{
  "d_model": 160,
  "activation": "squared_relu",
  "qk_norm": false,
  "init_std_up": 0.0395,
  "init_std_down": 0.0,
  "lr": 0.00731,
  "dataset": "wikipedia_en"
}
Below are experts of layer 4 (counted from 0) of a mixture-of-experts language model. Rows are named router (the router's row for the expert), down (a neuron's output weights, with its number) and show model dimensions 0-159. Each number is 50 + 12 x the weight over its row's rms, rounded and kept within 0 to 99.
Before each expert's rows: a language model's description of what the expert responds to. This comes from a sample of Wikipedia text that the model never trained on.

# expert 26
Month names after a day number, and digits, percent signs and punctuation in dates, tables and lists, e.g. 1 July, 60%.
router:61 59 52 41 41 62 32 56 24 47 44 47 39 75 57 35 50 67 59 34 63 63 59 50 60 60 48 38 58 43 53 41 59 61 37 66 67 73 56 48 46 51 40 57 51 22 57 57 62 47 67 51 40 48 38 50 58 33 56 46 55 56 56 58 71 51 35 37 69 59 44 61 53 62 42 41 29 53 35 30 49 66 59 57 44 47 64 55 64 43 43 36 46 55 43 49 58 43 31 40 68 36 69 32 27 63 26 47 68 39 36 38 35 41 19 35 49 65 72 56 30 57 53 36 61 63 59 39 38 42 41 62 59 43 63 62 44 52 30 65 31 57 41 60 51 31 57 60 60 33 45 55 55 40 56 63 65 44 52 37
down0:18 38 31 40 38 52 56 46 50 55 43 48 44 52 58 57 72 41 35 51 50 48 47 57 67 52 17 47 73 45 62 54 36 54 36 58 70 58 46 76 65 35 57 38 58 50 56 55 52 51 55 44 39 22 43 53 74 52 52 42 45 51 59 57 56 42 69 43 48 47 42 42 42 23 65 47 52 48 38 48 56 61 40 53 44 45 34 65 66 31 63 59 46 46 39 43 54 42 67 71 53 58 60 42 67 54 50 39 33 36 74 57 67 66 70 35 53 51 37 51 57 47 56 37 24 63 57 72 44 41 41 64 40 60 42 49 57 54 41 45 37 32 51 63 73 68 81 52 51 57 50 48 51 43 39 42 40 34 31 62

# expert 59
Table pipe separators following a number or parenthesis, also coordinate minutes after a degree sign and semicolons in lists.
router:64 62 51 41 39 63 32 57 25 43 45 50 43 73 53 35 51 66 57 32 61 70 56 52 64 61 50 40 62 40 50 37 61 63 39 70 66 70 57 44 46 57 40 53 52 24 55 59 63 48 67 57 44 54 40 52 61 30 52 49 56 55 61 60 68 48 34 41 69 56 46 58 54 61 38 38 32 55 35 30 51 68 61 58 45 46 62 56 66 45 41 33 40 55 46 46 59 39 31 38 64 38 68 31 32 65 28 46 70 42 33 36 36 38 23 38 42 67 67 50 32 55 50 37 58 62 58 38 34 46 48 61 57 43 63 63 49 54 28 63 31 60 42 58 54 29 54 60 61 36 43 57 55 44 60 62 70 45 60 34
down0:46 31 60 37 33 56 60 60 56 47 57 42 46 26 50 60 38 41 69 61 32 53 56 47 41 47 36 65 32 48 61 60 47 44 36 60 29 61 55 37 44 59 48 57 53 59 49 48 41 32 26 37 60 31 39 44 59 41 41 54 48 45 78 40 25 44 51 60 74 45 65 49 49 74 46 39 52 65 76 55 49 37 59 56 48 51 42 45 54 64 41 26 57 77 60 58 53 43 40 51 55 48 57 34 37 33 47 32 34 40 46 53 47 64 61 53 34 59 53 52 57 77 46 61 37 35 56 73 61 65 45 43 58 53 19 55 50 62 32 72 67 51 48 43 58 33 57 44 64 45 65 43 54 65 38 60 54 74 53 54

# expert 30
Pipes, line-ending pipes and spaces in sports and asteroid tables, plus scattered pieces like quote marks, that and $ in formulas.
router:57 62 49 41 36 62 30 58 25 47 48 48 41 74 52 36 49 64 57 31 62 66 55 50 66 61 44 41 62 45 48 40 61 64 37 67 66 73 54 47 45 52 43 54 52 23 53 60 67 45 72 54 42 52 39 54 62 32 53 54 60 60 63 59 67 50 33 38 64 52 45 55 56 58 45 39 30 54 38 32 49 67 60 60 47 46 65 53 66 44 41 33 39 54 45 46 55 35 32 44 66 41 73 36 32 63 26 51 71 39 32 41 40 35 19 38 50 67 71 53 28 51 54 35 57 59 62 41 37 46 44 62 55 44 66 63 45 56 29 61 35 59 39 60 54 33 58 58 60 33 45 57 62 43 60 60 61 49 46 35
down1:49 61 41 50 39 65 53 56 66 50 67 71 29 49 75 40 62 39 62 40 46 54 59 24 52 60 41 51 63 53 54 63 54 59 59 46 46 47 47 31 44 57 18 47 59 37 54 28 46 67 46 48 42 60 52 40 43 52 60 54 50 49 55 56 39 37 57 45 52 42 46 31 42 38 52 63 59 43 45 39 61 46 63 27 47 41 62 60 47 53 69 40 60 38 62 64 49 54 56 47 49 54 49 51 42 34 67 53 57 61 57 53 45 56 68 50 77 54 31 59 87 60 56 42 44 45 43 47 42 27 42 32 32 23 30 71 53 43 41 36 29 64 43 46 55 48 55 45 55 37 43 47 43 26 61 75 51 89 64 51

# expert 42
Single capitals and capital pairs inside all-caps codes and acronyms, such as country codes, positions, FIFA, ATP, BHP.
router:61 52 60 60 52 31 31 73 42 39 49 55 44 74 51 30 50 60 67 54 61 58 63 43 48 64 42 32 65 51 53 43 52 69 39 60 51 63 34 51 49 64 38 64 51 42 50 83 49 46 50 31 41 76 42 54 53 45 45 42 67 48 46 57 60 57 41 49 61 55 50 53 46 65 38 43 49 54 50 30 32 48 50 54 57 58 69 55 73 52 57 45 41 39 34 28 54 45 37 55 48 51 70 45 47 50 42 40 58 35 33 43 25 40 31 48 68 51 48 73 48 65 52 36 54 66 61 37 42 35 44 52 46 36 74 54 35 50 19 71 43 56 41 48 66 53 70 66 43 47 49 62 64 26 47 55 68 25 70 45
down0:54 42 45 57 17 38 51 16 70 62 60 50 45 55 46 51 47 49 47 39 51 67 69 34 45 61 33 36 71 66 45 59 49 41 58 65 31 40 61 65 39 65 55 57 34 37 42 82 43 50 52 38 43 30 40 41 49 49 40 48 36 42 75 27 58 60 69 50 58 49 53 44 38 51 63 58 66 49 45 66 49 38 62 26 68 46 58 52 55 50 53 63 67 27 45 57 40 35 38 52 62 77 39 54 56 51 38 39 54 41 53 52 56 39 63 52 32 24 63 65 48 58 46 69 44 29 43 53 47 47 64 75 58 57 55 65 38 74 48 52 46 46 58 50 62 49 35 36 48 30 52 43 62 47 40 45 53 51 56 51

# expert 43
Pipes, spaces, line breaks and number chunks inside election and census tables, such as columns after vote percentages.
router:63 64 50 37 32 66 34 55 29 44 46 54 40 74 50 36 52 70 56 33 61 75 59 53 64 63 49 39 60 39 54 39 59 59 48 68 64 70 58 50 45 58 42 54 57 22 54 59 63 45 72 51 38 49 40 54 59 34 56 51 57 59 60 64 66 51 35 39 67 52 45 59 57 59 39 41 34 55 35 35 52 69 63 59 48 44 59 52 68 41 38 34 37 54 42 47 52 41 37 38 67 41 72 30 30 62 32 52 71 41 37 40 38 37 23 37 46 65 71 55 31 53 50 34 63 60 62 44 34 42 45 61 60 41 60 61 44 59 31 55 29 56 45 63 55 34 55 60 56 37 48 59 58 40 59 64 64 41 58 36
down1:76 48 45 76 37 51 50 44 65 56 54 62 58 49 52 57 58 34 52 46 62 49 46 63 35 40 50 43 49 59 48 49 67 49 55 34 57 78 47 40 46 43 49 48 54 27 39 56 52 54 36 58 58 32 63 58 48 51 66 62 67 34 62 62 37 63 56 64 36 61 44 34 68 50 56 43 40 76 27 58 80 58 40 39 62 63 26 61 52 54 56 59 68 29 38 48 73 39 36 49 46 27 22 53 24 52 57 34 42 47 58 36 46 44 62 70 40 34 55 48 69 28 48 56 44 41 53 51 72 39 53 34 53 33 58 35 54 43 64 51 59 51 47 56 41 52 32 46 42 56 49 46 44 59 45 22 61 41 60 52

# expert 29
First capital letter or piece of a word at a line, heading or quote start, such as O in One, Semi-finals.
router:62 68 41 50 39 53 32 60 40 34 49 53 30 62 54 38 46 65 50 39 57 64 74 60 63 62 42 44 50 26 79 30 77 60 45 58 65 48 41 32 48 53 39 50 70 42 33 77 49 41 60 28 48 52 38 54 64 52 52 68 52 62 42 47 71 56 33 41 46 54 52 68 46 67 33 38 45 68 43 41 52 51 55 59 37 44 63 56 54 28 63 34 44 21 49 36 47 35 40 50 65 44 53 40 47 57 50 44 62 32 51 48 27 46 57 53 33 49 54 45 54 60 62 47 62 49 74 33 44 53 62 46 55 37 57 60 31 58 41 75 47 56 30 52 60 50 65 66 50 46 60 58 63 40 58 73 57 33 61 52
down0:63 43 54 25 36 54 39 49 41 44 62 31 67 64 51 50 54 42 56 56 40 52 62 57 52 39 64 37 36 51 36 73 48 49 53 40 57 47 28 57 50 89 23 62 67 47 45 47 64 53 60 58 37 30 35 48 67 47 35 55 56 41 75 50 63 18 34 57 45 53 58 36 57 50 45 71 67 66 65 40 66 45 50 47 52 32 57 40 48 40 72 63 45 50 55 38 36 55 39 38 61 27 63 41 55 41 45 39 37 47 64 52 54 52 42 54 46 37 42 54 46 37 62 34 63 50 43 78 51 72 29 59 41 50 61 50 54 56 34 41 69 38 39 45 60 45 52 45 37 58 83 47 59 58 47 44 53 55 56 51

# expert 46
Newlines ending lines in infobox-style key-value lists and taxonomy entries, often after a heading word, closing parenthesis or semicolon.
router:53 51 54 49 47 61 25 79 43 39 50 58 34 57 48 49 47 46 66 49 65 59 53 37 67 63 34 30 56 45 50 28 48 56 32 65 52 76 50 49 53 58 49 37 63 30 45 58 46 41 48 44 37 54 23 43 48 42 67 60 78 52 78 64 64 57 47 52 52 41 47 65 49 49 53 45 35 60 48 34 42 68 60 63 61 46 51 45 48 52 40 43 45 46 31 51 62 40 47 47 80 45 60 29 37 63 52 41 67 35 48 31 48 45 29 44 34 77 62 49 45 54 36 46 73 48 46 48 39 61 42 75 54 41 60 62 39 48 27 60 29 57 45 50 57 26 54 53 68 57 63 57 43 38 57 69 45 36 51 36
down0:52 70 62 48 56 63 34 64 46 31 58 37 49 27 44 36 43 43 38 28 53 63 27 16 43 64 50 51 59 57 36 59 52 45 54 39 52 61 57 63 63 53 57 43 43 58 19 45 59 26 67 55 60 63 47 64 62 46 42 57 41 66 60 52 73 42 49 41 47 51 52 46 50 44 53 65 68 48 72 37 50 56 46 50 52 67 43 71 25 60 69 50 58 48 33 64 49 44 44 37 41 42 51 52 57 35 51 60 47 62 50 52 78 51 53 45 41 67 33 30 38 62 61 74 49 01 37 45 68 50 48 54 53 55 60 56 69 55 58 48 38 39 35 45 48 43 49 46 44 47 57 44 43 51 28 55 54 50 54 54

# expert 55
Semicolons, mostly in lists of abbreviations, race entries, place lists and table headers like v; t; e, plus some colons.
router:81 46 49 53 36 37 40 62 45 29 32 41 41 58 58 47 49 50 55 40 47 61 63 44 68 78 38 44 51 63 65 45 60 61 43 63 69 76 54 42 47 51 38 40 53 47 46 56 57 42 51 49 45 65 24 59 63 22 54 45 56 47 63 49 67 50 47 51 53 42 36 49 59 47 42 52 30 51 46 41 47 79 50 60 56 48 62 56 48 51 34 51 41 49 39 49 72 28 45 48 76 43 68 33 44 55 43 36 65 27 51 49 51 43 24 55 52 57 60 71 46 51 48 49 63 50 55 33 38 59 42 69 46 41 72 49 43 48 22 66 28 60 45 52 46 31 65 55 76 48 59 47 59 40 64 51 69 44 62 24
down0:44 37 66 53 53 44 73 51 40 52 70 35 57 44 46 48 65 52 55 55 42 24 38 55 63 45 47 19 55 57 49 35 52 49 50 38 33 36 62 64 61 45 60 71 44 72 36 52 60 45 44 46 58 40 47 45 55 44 51 56 39 61 42 62 38 74 56 53 43 35 36 43 41 36 39 31 32 54 56 58 69 57 45 64 44 28 47 52 43 58 54 71 57 69 38 64 47 64 39 39 31 28 50 64 64 53 50 55 39 51 46 68 58 44 57 45 59 51 36 51 69 35 55 29 43 50 51 58 61 56 30 78 52 76 84 68 45 49 32 44 42 47 38 30 37 48 42 58 46 49 34 59 46 62 54 48 55 52 42 83

# expert 31
Pipe separators between numeric cells in sports statistics and results tables, plus stray accented or non-Latin characters in foreign titles.
router:59 62 53 44 40 66 31 56 27 46 50 50 39 76 53 37 54 63 61 32 61 72 61 51 63 59 48 41 61 40 50 36 58 64 41 70 67 71 55 48 47 54 42 57 50 25 56 59 64 47 71 50 41 54 45 54 62 33 59 48 57 58 60 61 68 47 38 37 69 55 43 60 58 60 37 41 30 52 38 32 49 69 60 61 48 50 64 55 64 41 45 35 39 58 49 52 59 41 35 38 67 40 72 33 30 67 30 52 70 44 37 40 36 41 22 41 46 67 69 55 32 54 54 37 59 62 63 39 38 46 47 65 59 39 61 60 46 54 30 63 32 63 38 59 57 30 57 59 58 37 43 57 58 41 60 69 65 45 57 36
down0:36 54 46 83 66 53 62 49 49 54 51 65 45 71 62 51 51 41 54 56 49 75 44 35 40 59 66 42 62 39 35 28 53 41 58 44 55 36 48 48 61 54 41 41 48 47 59 52 40 37 62 40 47 50 14 29 74 57 55 45 43 59 76 39 33 74 54 49 34 41 54 46 39 69 52 48 46 24 57 53 55 50 46 42 33 55 46 64 41 44 62 58 39 33 72 63 42 61 53 62 55 48 53 58 49 40 35 59 64 59 45 47 42 32 74 46 36 43 66 48 53 63 76 61 68 53 69 55 50 56 58 48 53 43 71 54 44 43 67 45 44 55 65 43 29 55 35 18 46 34 40 40 39 54 48 47 44 30 58 36

# expert 60
The piece le ending or inside words and names, e.g. Petro-le-um, ang-le, Tack-le, plus ple, ble and the word met.
router:44 59 26 49 64 55 52 54 45 46 48 60 54 47 44 24 46 45 58 47 61 71 54 37 49 54 44 52 54 52 54 40 49 50 32 56 63 52 58 28 43 62 44 48 63 33 48 85 46 57 56 52 21 72 42 63 57 28 41 37 62 43 73 57 41 53 41 49 58 43 60 56 46 56 52 49 23 62 24 53 42 55 53 50 74 66 48 77 65 50 58 48 29 46 28 46 67 35 37 31 53 36 43 48 48 56 41 42 50 30 31 55 40 52 44 27 67 44 63 53 44 70 35 55 49 57 62 43 30 59 53 64 78 41 55 50 60 53 52 59 37 61 32 50 64 47 61 69 59 55 53 42 59 51 50 62 45 20 58 33
down0:54 35 51 48 46 31 33 60 50 48 64 43 61 89 52 52 61 60 32 37 43 59 52 55 69 66 65 43 32 57 36 29 43 44 48 60 48 60 49 30 56 70 39 56 57 41 61 61 45 58 58 33 28 38 35 54 26 58 63 51 42 80 36 43 38 56 50 31 39 30 42 61 37 44 59 47 60 52 45 42 60 42 87 45 69 55 31 35 38 50 42 51 63 57 55 37 52 58 38 63 63 55 35 60 61 74 51 29 35 51 68 55 34 69 61 45 47 48 34 55 36 44 56 61 58 58 38 56 44 42 37 56 53 72 47 44 46 59 70 55 41 39 62 51 57 57 58 40 48 57 47 55 43 63 35 49 36 63 38 59

# expert 34
Structural tokens in lists and tables: row-start pipes, list-item hyphens, closing parentheses after names, numbers like 10 in stat cells.
router:60 62 54 38 35 68 32 59 23 44 49 49 37 74 50 37 48 70 59 32 65 62 59 48 64 64 45 40 57 43 51 37 54 63 37 67 66 76 52 49 45 52 39 62 55 23 56 57 63 45 67 50 43 49 41 54 59 33 54 45 58 57 55 58 65 47 37 37 70 56 44 59 56 58 35 38 32 55 37 32 47 63 58 56 41 46 68 56 70 39 40 31 42 54 42 48 58 37 32 39 61 41 69 33 29 63 32 49 73 40 33 41 39 37 24 37 48 66 69 55 36 50 55 37 61 58 61 39 37 47 49 61 59 40 63 65 46 54 33 64 33 58 39 63 53 32 57 58 58 36 46 58 52 43 59 63 61 46 57 33
down0:64 71 52 41 43 56 43 53 41 51 43 37 51 42 70 57 59 51 46 54 42 50 40 68 48 75 38 41 50 47 54 32 53 41 28 44 55 61 46 54 40 47 56 55 41 46 44 66 40 38 64 70 53 43 51 67 46 46 54 45 42 55 53 82 39 42 39 52 60 44 55 60 53 58 73 64 56 56 56 57 23 33 56 42 56 54 30 56 38 30 80 42 51 52 44 68 29 56 47 50 33 47 32 42 51 68 77 46 47 15 38 63 59 34 70 50 47 37 41 73 52 30 65 61 22 44 57 23 49 54 52 46 59 54 38 61 53 40 45 54 55 55 52 47 37 51 56 44 62 53 50 61 71 31 41 35 76 40 61 52

# expert 36
Middle pieces ending in ct or act inside Latin-derived words, e.g. Do-ct-or, re-ct-angular, Ar-ct-ic, f-act-ion, el-ect-ion.
router:58 67 33 54 48 41 23 61 50 59 49 61 23 42 51 48 64 50 53 53 44 98 51 53 41 57 30 48 58 48 60 48 74 58 44 52 65 40 57 29 49 60 48 44 45 55 73 69 44 53 57 28 48 53 41 38 68 27 64 66 60 42 60 66 67 52 39 41 65 40 56 56 54 50 57 37 40 67 55 47 49 69 58 72 46 41 46 68 51 52 56 43 39 32 57 53 47 42 30 33 61 28 46 37 38 64 44 39 44 47 46 43 55 40 54 66 59 54 51 48 33 48 36 39 63 67 72 21 42 35 48 50 61 46 64 51 39 49 33 56 46 60 44 47 59 30 54 44 47 44 61 69 49 41 54 41 70 38 67 43
down0:52 53 38 57 65 61 56 65 41 43 50 65 53 42 55 78 56 49 52 25 70 46 73 55 37 29 35 59 52 54 52 47 63 58 63 41 63 42 66 57 41 37 35 57 28 47 47 56 66 78 56 42 32 48 44 53 71 52 41 43 49 42 43 42 50 58 67 40 54 38 46 67 45 27 61 40 70 28 32 29 49 49 65 68 62 47 49 62 62 32 51 62 50 56 47 51 32 44 27 56 35 63 35 50 55 35 53 46 40 47 40 67 70 40 54 67 47 60 49 23 51 52 51 44 79 36 46 39 44 52 74 55 65 50 35 56 57 43 57 43 72 47 51 32 47 50 37 38 59 44 54 36 34 55 67 30 48 38 64 53

# expert 8
Scattered word-initial capitals and pieces like G, v, c, month names, and dashes in track lists and credit lists; no clear common thread.
router:63 67 50 39 35 67 31 58 22 47 45 56 40 74 54 35 51 65 59 31 62 67 61 51 63 61 47 43 58 42 50 39 58 60 37 69 67 75 57 52 49 50 42 56 52 25 54 60 61 47 71 53 40 48 43 54 61 33 54 45 59 59 60 59 70 47 31 41 66 54 42 58 57 65 38 39 29 54 35 34 45 63 62 55 45 50 64 56 66 43 41 34 39 55 45 47 55 39 33 38 63 35 73 33 31 61 26 53 71 38 38 41 35 40 25 41 44 66 67 55 36 55 50 34 64 60 56 42 34 45 45 61 54 42 60 61 44 60 28 64 31 57 43 61 54 33 60 59 57 37 47 54 53 44 60 65 62 45 59 35
down1:49 51 29 59 34 42 70 32 61 62 35 45 48 40 52 36 64 57 32 45 58 57 47 48 39 39 49 51 33 46 36 55 56 48 60 32 39 45 35 37 35 60 74 46 65 47 33 41 36 55 49 47 57 27 25 44 40 54 41 64 40 42 47 70 53 55 51 46 65 57 16 67 40 36 28 55 40 36 58 53 55 52 26 36 54 64 58 54 61 40 45 30 55 59 61 72 36 74 49 51 65 53 59 56 52 42 57 55 32 64 65 34 43 47 71 65 35 49 47 40 55 68 56 80 68 53 65 40 54 57 58 54 60 36 62 60 68 54 51 59 66 39 69 38 36 45 49 44 70 51 70 55 47 51 56 41 41 47 45 68

# expert 52
Later capital letters inside acronyms and country codes, such as the S in PBS, the A in NASA, the C in AFC.
router:54 56 52 59 47 45 38 71 42 31 43 39 40 85 48 40 52 54 55 44 58 61 60 32 58 56 47 30 78 47 38 40 63 73 37 52 47 67 44 51 40 74 48 59 60 54 67 77 54 54 47 51 29 64 39 49 58 42 45 43 63 49 51 50 59 55 41 41 56 52 51 47 37 73 25 36 49 50 45 48 35 50 47 65 54 60 78 53 71 57 57 42 40 40 44 37 62 42 30 43 47 48 68 27 46 52 52 46 72 33 20 47 28 48 40 55 62 54 47 64 40 64 54 38 56 50 60 39 37 44 56 48 51 31 78 62 27 45 39 62 28 51 51 48 71 50 51 66 48 45 56 61 52 31 42 49 65 50 59 42
down0:55 80 45 59 69 37 51 54 65 71 46 68 93 50 68 54 48 54 37 44 38 52 61 51 43 67 36 58 56 52 63 31 53 43 57 39 49 47 42 30 52 45 61 39 66 30 63 41 48 34 41 47 48 65 48 60 40 47 54 26 45 42 30 55 58 25 62 48 53 60 53 37 56 58 53 56 52 32 47 49 59 47 40 64 61 45 36 61 56 55 61 66 44 53 59 49 61 57 84 47 44 42 50 64 49 55 45 41 48 58 64 37 47 46 50 43 44 32 45 37 29 60 47 55 51 51 49 37 32 35 39 44 41 64 49 55 49 04 57 51 62 54 52 62 68 44 32 58 67 53 33 56 65 44 45 40 71 42 41 28

# expert 10
First token of cells in sports and data tables, such as G in GK or country codes, dashes for empty cells, list line breaks.
router:64 62 50 41 38 63 30 56 26 47 47 52 41 74 52 32 51 65 55 34 63 68 57 50 63 61 51 38 62 40 51 37 55 60 40 67 68 74 56 47 42 51 39 55 51 23 57 59 60 44 69 51 41 53 42 49 57 33 57 49 61 59 62 57 67 50 33 37 66 51 45 59 58 59 37 40 32 57 37 31 45 64 60 58 45 45 63 50 64 37 43 34 41 54 46 47 55 41 33 39 64 40 70 32 29 65 31 53 70 37 34 37 37 37 23 37 45 64 70 53 33 56 50 33 60 60 60 46 37 47 48 60 55 35 61 62 45 58 29 63 31 57 41 59 53 31 57 59 60 33 47 59 55 38 61 65 65 43 54 32
down0:46 48 42 38 67 48 60 35 58 58 48 47 33 35 65 60 64 43 63 47 52 58 37 51 46 44 62 45 47 33 62 23 80 45 58 40 73 59 36 43 55 44 47 38 41 56 65 35 66 46 51 59 36 56 44 44 50 49 63 46 63 17 52 59 52 53 37 47 41 75 62 57 60 49 31 25 46 48 58 51 62 50 80 54 51 44 61 52 34 46 38 39 61 38 68 41 72 33 67 68 36 36 38 49 54 32 52 51 52 44 49 39 38 67 30 59 65 39 61 44 51 59 49 34 43 48 49 65 40 61 59 54 42 64 69 45 61 27 49 67 51 51 40 47 47 33 68 32 60 44 46 41 49 38 64 76 53 30 68 60

# expert 40
The, this, these, its, his, mostly at sentence starts after periods or paragraph breaks, also inside nevertheless.
router:48 50 56 57 38 38 51 64 36 38 47 64 41 50 56 51 50 55 59 31 53 48 44 52 54 59 51 30 72 39 60 33 68 55 49 54 49 72 60 44 40 52 56 53 70 29 56 75 63 45 64 42 43 61 32 60 55 28 45 42 49 65 48 69 53 65 41 50 54 51 60 72 57 64 53 39 48 47 49 55 50 75 50 69 56 61 63 68 65 28 41 26 38 28 58 59 57 30 27 35 63 36 65 45 48 72 36 58 56 28 37 27 32 54 44 52 47 47 52 46 39 58 57 43 70 56 49 32 34 52 46 63 60 39 74 50 41 62 53 71 50 51 43 47 43 27 62 45 58 40 61 63 60 51 69 51 68 41 52 29
down0:60 32 74 71 39 48 72 40 27 50 80 87 80 69 59 44 56 54 50 52 34 30 46 63 39 60 52 50 32 29 51 46 55 45 67 38 57 34 58 48 54 52 41 40 42 53 64 38 56 26 26 51 58 48 64 58 49 53 41 31 31 52 31 45 36 75 69 51 45 44 58 54 51 57 63 50 61 53 40 67 57 56 44 52 63 61 53 57 49 40 60 61 32 70 55 66 40 67 53 58 38 53 47 60 60 40 45 46 34 40 45 43 45 65 65 51 65 59 33 48 40 49 70 44 49 54 36 33 49 31 59 50 57 34 58 33 56 51 57 51 52 46 59 48 31 39 55 53 42 56 40 37 45 54 65 41 30 32 37 43

# expert 28
Roman numerals and capital letters I, II, E, U inside acronyms or word starts, plus the pronoun I in quoted speech.
router:74 50 45 59 48 40 31 70 23 48 47 33 47 70 60 42 43 48 46 42 42 50 58 45 47 50 29 38 50 56 67 53 51 60 42 70 56 78 59 34 47 57 42 40 67 53 36 64 38 44 47 38 25 74 23 56 53 46 65 32 71 48 60 52 73 45 44 55 48 42 65 53 55 72 43 33 45 53 35 50 54 49 52 71 47 66 71 54 59 50 60 32 50 38 42 27 64 41 44 53 48 37 64 38 46 49 55 46 59 29 49 53 53 48 39 49 57 59 50 67 51 61 65 37 61 50 51 31 39 43 54 54 52 46 65 78 37 40 39 66 42 52 27 50 50 39 66 77 64 57 56 46 67 39 60 52 47 33 45 30
down6:59 70 21 44 58 54 53 38 28 47 50 42 76 63 41 66 57 59 73 67 41 53 58 48 41 49 23 43 41 49 51 51 56 59 69 38 66 37 39 52 43 44 63 37 62 53 53 75 52 31 54 32 47 55 47 55 54 48 48 64 65 48 67 51 47 40 46 58 46 46 55 45 57 53 52 30 53 65 73 50 34 46 59 72 59 54 31 56 54 35 55 44 73 37 42 63 53 64 43 67 67 40 50 24 39 48 56 50 38 39 44 65 39 37 49 59 65 59 48 30 53 52 49 76 37 66 45 72 48 62 48 42 41 41 34 49 44 43 57 61 49 56 43 29 67 56 27 35 20 39 42 49 43 46 32 61 43 51 72 42

# expert 4
Conjunctions joining words or clauses, mostly and, plus ampersands in names and author citations, or, but, then, et.
router:64 61 54 58 23 42 40 54 44 54 45 46 43 62 56 51 40 52 56 24 49 59 61 36 50 73 44 37 60 52 51 50 66 59 30 74 69 81 54 51 38 53 35 49 66 43 63 53 72 56 48 51 36 51 45 58 65 43 69 43 66 55 74 58 58 52 33 36 56 63 40 59 46 49 47 56 47 56 52 27 60 46 55 56 59 59 64 70 64 31 48 24 47 48 40 38 48 21 34 43 59 32 50 43 43 52 43 54 56 47 45 42 20 44 34 47 54 53 56 51 32 55 43 40 53 46 62 49 38 52 34 62 54 43 70 51 40 57 48 60 21 54 51 56 64 24 68 46 62 47 50 50 67 31 50 48 50 36 68 22
down1:48 37 26 44 54 43 47 48 58 52 50 55 36 24 54 61 63 21 38 63 53 58 48 51 57 49 54 53 54 39 55 52 35 61 61 42 59 70 50 50 50 55 58 81 64 41 44 28 56 45 63 31 22 56 58 50 49 55 51 54 57 71 86 42 57 49 58 49 40 44 57 35 54 75 69 64 37 29 55 67 59 41 42 59 52 50 50 55 13 37 58 42 42 49 44 69 69 63 40 40 62 41 48 33 18 46 55 46 52 38 33 44 41 26 40 52 31 51 78 57 52 62 52 48 48 60 57 58 55 59 42 56 49 44 41 64 34 40 56 34 69 54 42 44 65 52 64 60 43 48 40 45 52 63 44 60 55 55 43 45

# expert 39
Hyphens opening list items after a line break in infoboxes, honours and career lists, plus hyphens in compound names.
router:46 59 48 40 25 58 27 41 47 36 40 53 25 69 52 38 68 73 57 36 52 47 51 53 64 73 47 36 53 51 65 39 68 45 47 55 72 51 49 39 37 62 40 58 65 31 45 49 70 52 37 41 37 63 26 69 73 37 56 44 73 48 71 63 57 51 35 51 53 54 60 48 55 48 36 50 38 52 32 42 58 49 43 59 48 58 70 74 73 45 35 45 46 44 37 36 61 34 23 43 56 49 60 45 44 75 51 63 56 33 36 45 42 39 60 45 58 72 45 46 47 75 58 40 65 67 47 49 42 51 33 49 51 42 60 66 46 62 54 52 31 59 51 55 65 54 57 60 51 33 54 57 71 51 64 65 44 42 47 49
down0:39 34 43 39 64 39 49 36 47 41 64 63 41 69 44 61 60 63 48 67 72 35 48 43 50 38 29 38 37 72 57 55 50 29 54 54 41 53 32 40 61 59 34 46 29 47 39 39 45 47 51 53 60 29 33 59 45 35 71 41 51 33 39 39 37 56 63 71 48 70 53 34 66 47 35 52 48 52 42 47 42 43 42 53 62 55 69 60 47 60 54 50 69 57 47 50 44 48 36 62 35 47 24 50 61 70 67 63 38 46 53 35 35 68 68 52 64 36 76 60 41 46 63 71 68 58 39 60 56 54 67 40 68 41 50 59 33 39 69 45 72 47 56 60 46 52 47 22 67 48 62 42 51 60 37 47 36 36 51 58

# expert 1
Word-final pieces ending in s or ce, mostly plural and verb -s endings, as in designs, rooms, pounds, received, performance.
router:64 49 43 50 29 34 36 50 43 59 51 55 55 63 68 25 38 68 42 47 48 83 50 49 46 44 25 47 46 54 68 42 74 46 48 51 71 56 64 28 27 67 47 42 58 37 39 51 46 48 57 50 30 56 42 47 57 52 42 41 63 72 49 72 57 50 43 22 58 37 50 50 39 61 40 34 57 55 29 40 36 57 57 51 51 53 56 56 57 47 56 46 34 57 57 35 57 42 45 58 69 38 53 45 41 61 33 50 45 46 54 55 32 64 51 39 48 60 37 60 45 56 28 50 57 60 51 49 35 37 36 59 48 24 57 53 61 78 36 67 43 60 39 46 81 48 57 69 50 54 70 56 57 39 49 64 67 28 72 42
down0:55 62 56 49 37 64 55 60 43 48 45 38 56 40 47 38 49 51 69 34 47 25 52 64 64 50 54 68 56 38 59 69 37 58 36 35 34 29 61 62 51 71 60 65 40 61 53 41 44 35 24 69 33 57 69 65 47 62 49 46 59 46 40 77 63 70 43 53 49 53 25 51 48 58 63 57 44 50 45 44 45 53 61 35 61 59 52 29 39 37 46 43 54 62 62 39 44 46 69 38 37 51 45 58 50 58 56 66 56 59 63 52 41 56 61 46 21 64 53 17 32 56 54 32 30 46 45 49 43 86 52 70 65 50 68 49 47 49 38 54 49 41 33 40 36 41 52 45 39 40 50 42 80 49 40 56 43 54 40 54

# expert 61
Commas in running prose, after introductory phrases and dates, before appositives, and between place names, as In 1875, Alsina, Minister.
router:64 54 37 45 56 36 40 55 21 27 41 59 56 65 59 47 57 66 50 35 54 59 63 40 62 79 41 50 56 40 55 39 55 64 33 49 47 62 53 54 44 63 38 37 67 42 43 48 64 56 42 55 47 53 47 40 68 39 48 41 57 66 70 58 55 67 35 51 61 54 38 51 43 43 45 51 37 47 29 39 57 72 57 68 52 60 68 58 62 31 38 42 45 52 52 30 45 43 40 44 62 28 63 27 31 59 48 57 70 39 47 40 43 62 55 59 41 71 56 60 52 44 40 41 54 58 54 47 38 48 37 66 68 36 74 61 36 65 49 76 23 67 33 58 53 27 73 61 66 38 52 61 61 46 57 61 55 52 59 36
down0:52 53 50 42 42 76 64 45 62 54 51 44 50 26 63 26 57 55 65 30 50 43 51 51 51 45 58 63 53 65 30 69 47 33 52 74 62 34 46 45 57 30 76 53 59 44 78 29 52 65 49 38 65 70 75 38 28 55 43 54 68 62 54 63 41 72 32 36 47 37 45 41 46 40 46 32 45 49 61 58 61 45 48 47 64 45 43 38 57 40 54 53 64 56 37 49 52 65 36 31 47 45 26 42 44 46 48 80 59 56 50 68 53 81 52 50 58 54 54 39 43 55 59 46 51 63 43 48 54 51 43 53 26 32 47 63 67 58 37 42 49 58 58 39 44 46 41 42 57 21 57 34 50 44 47 51 33 55 50 37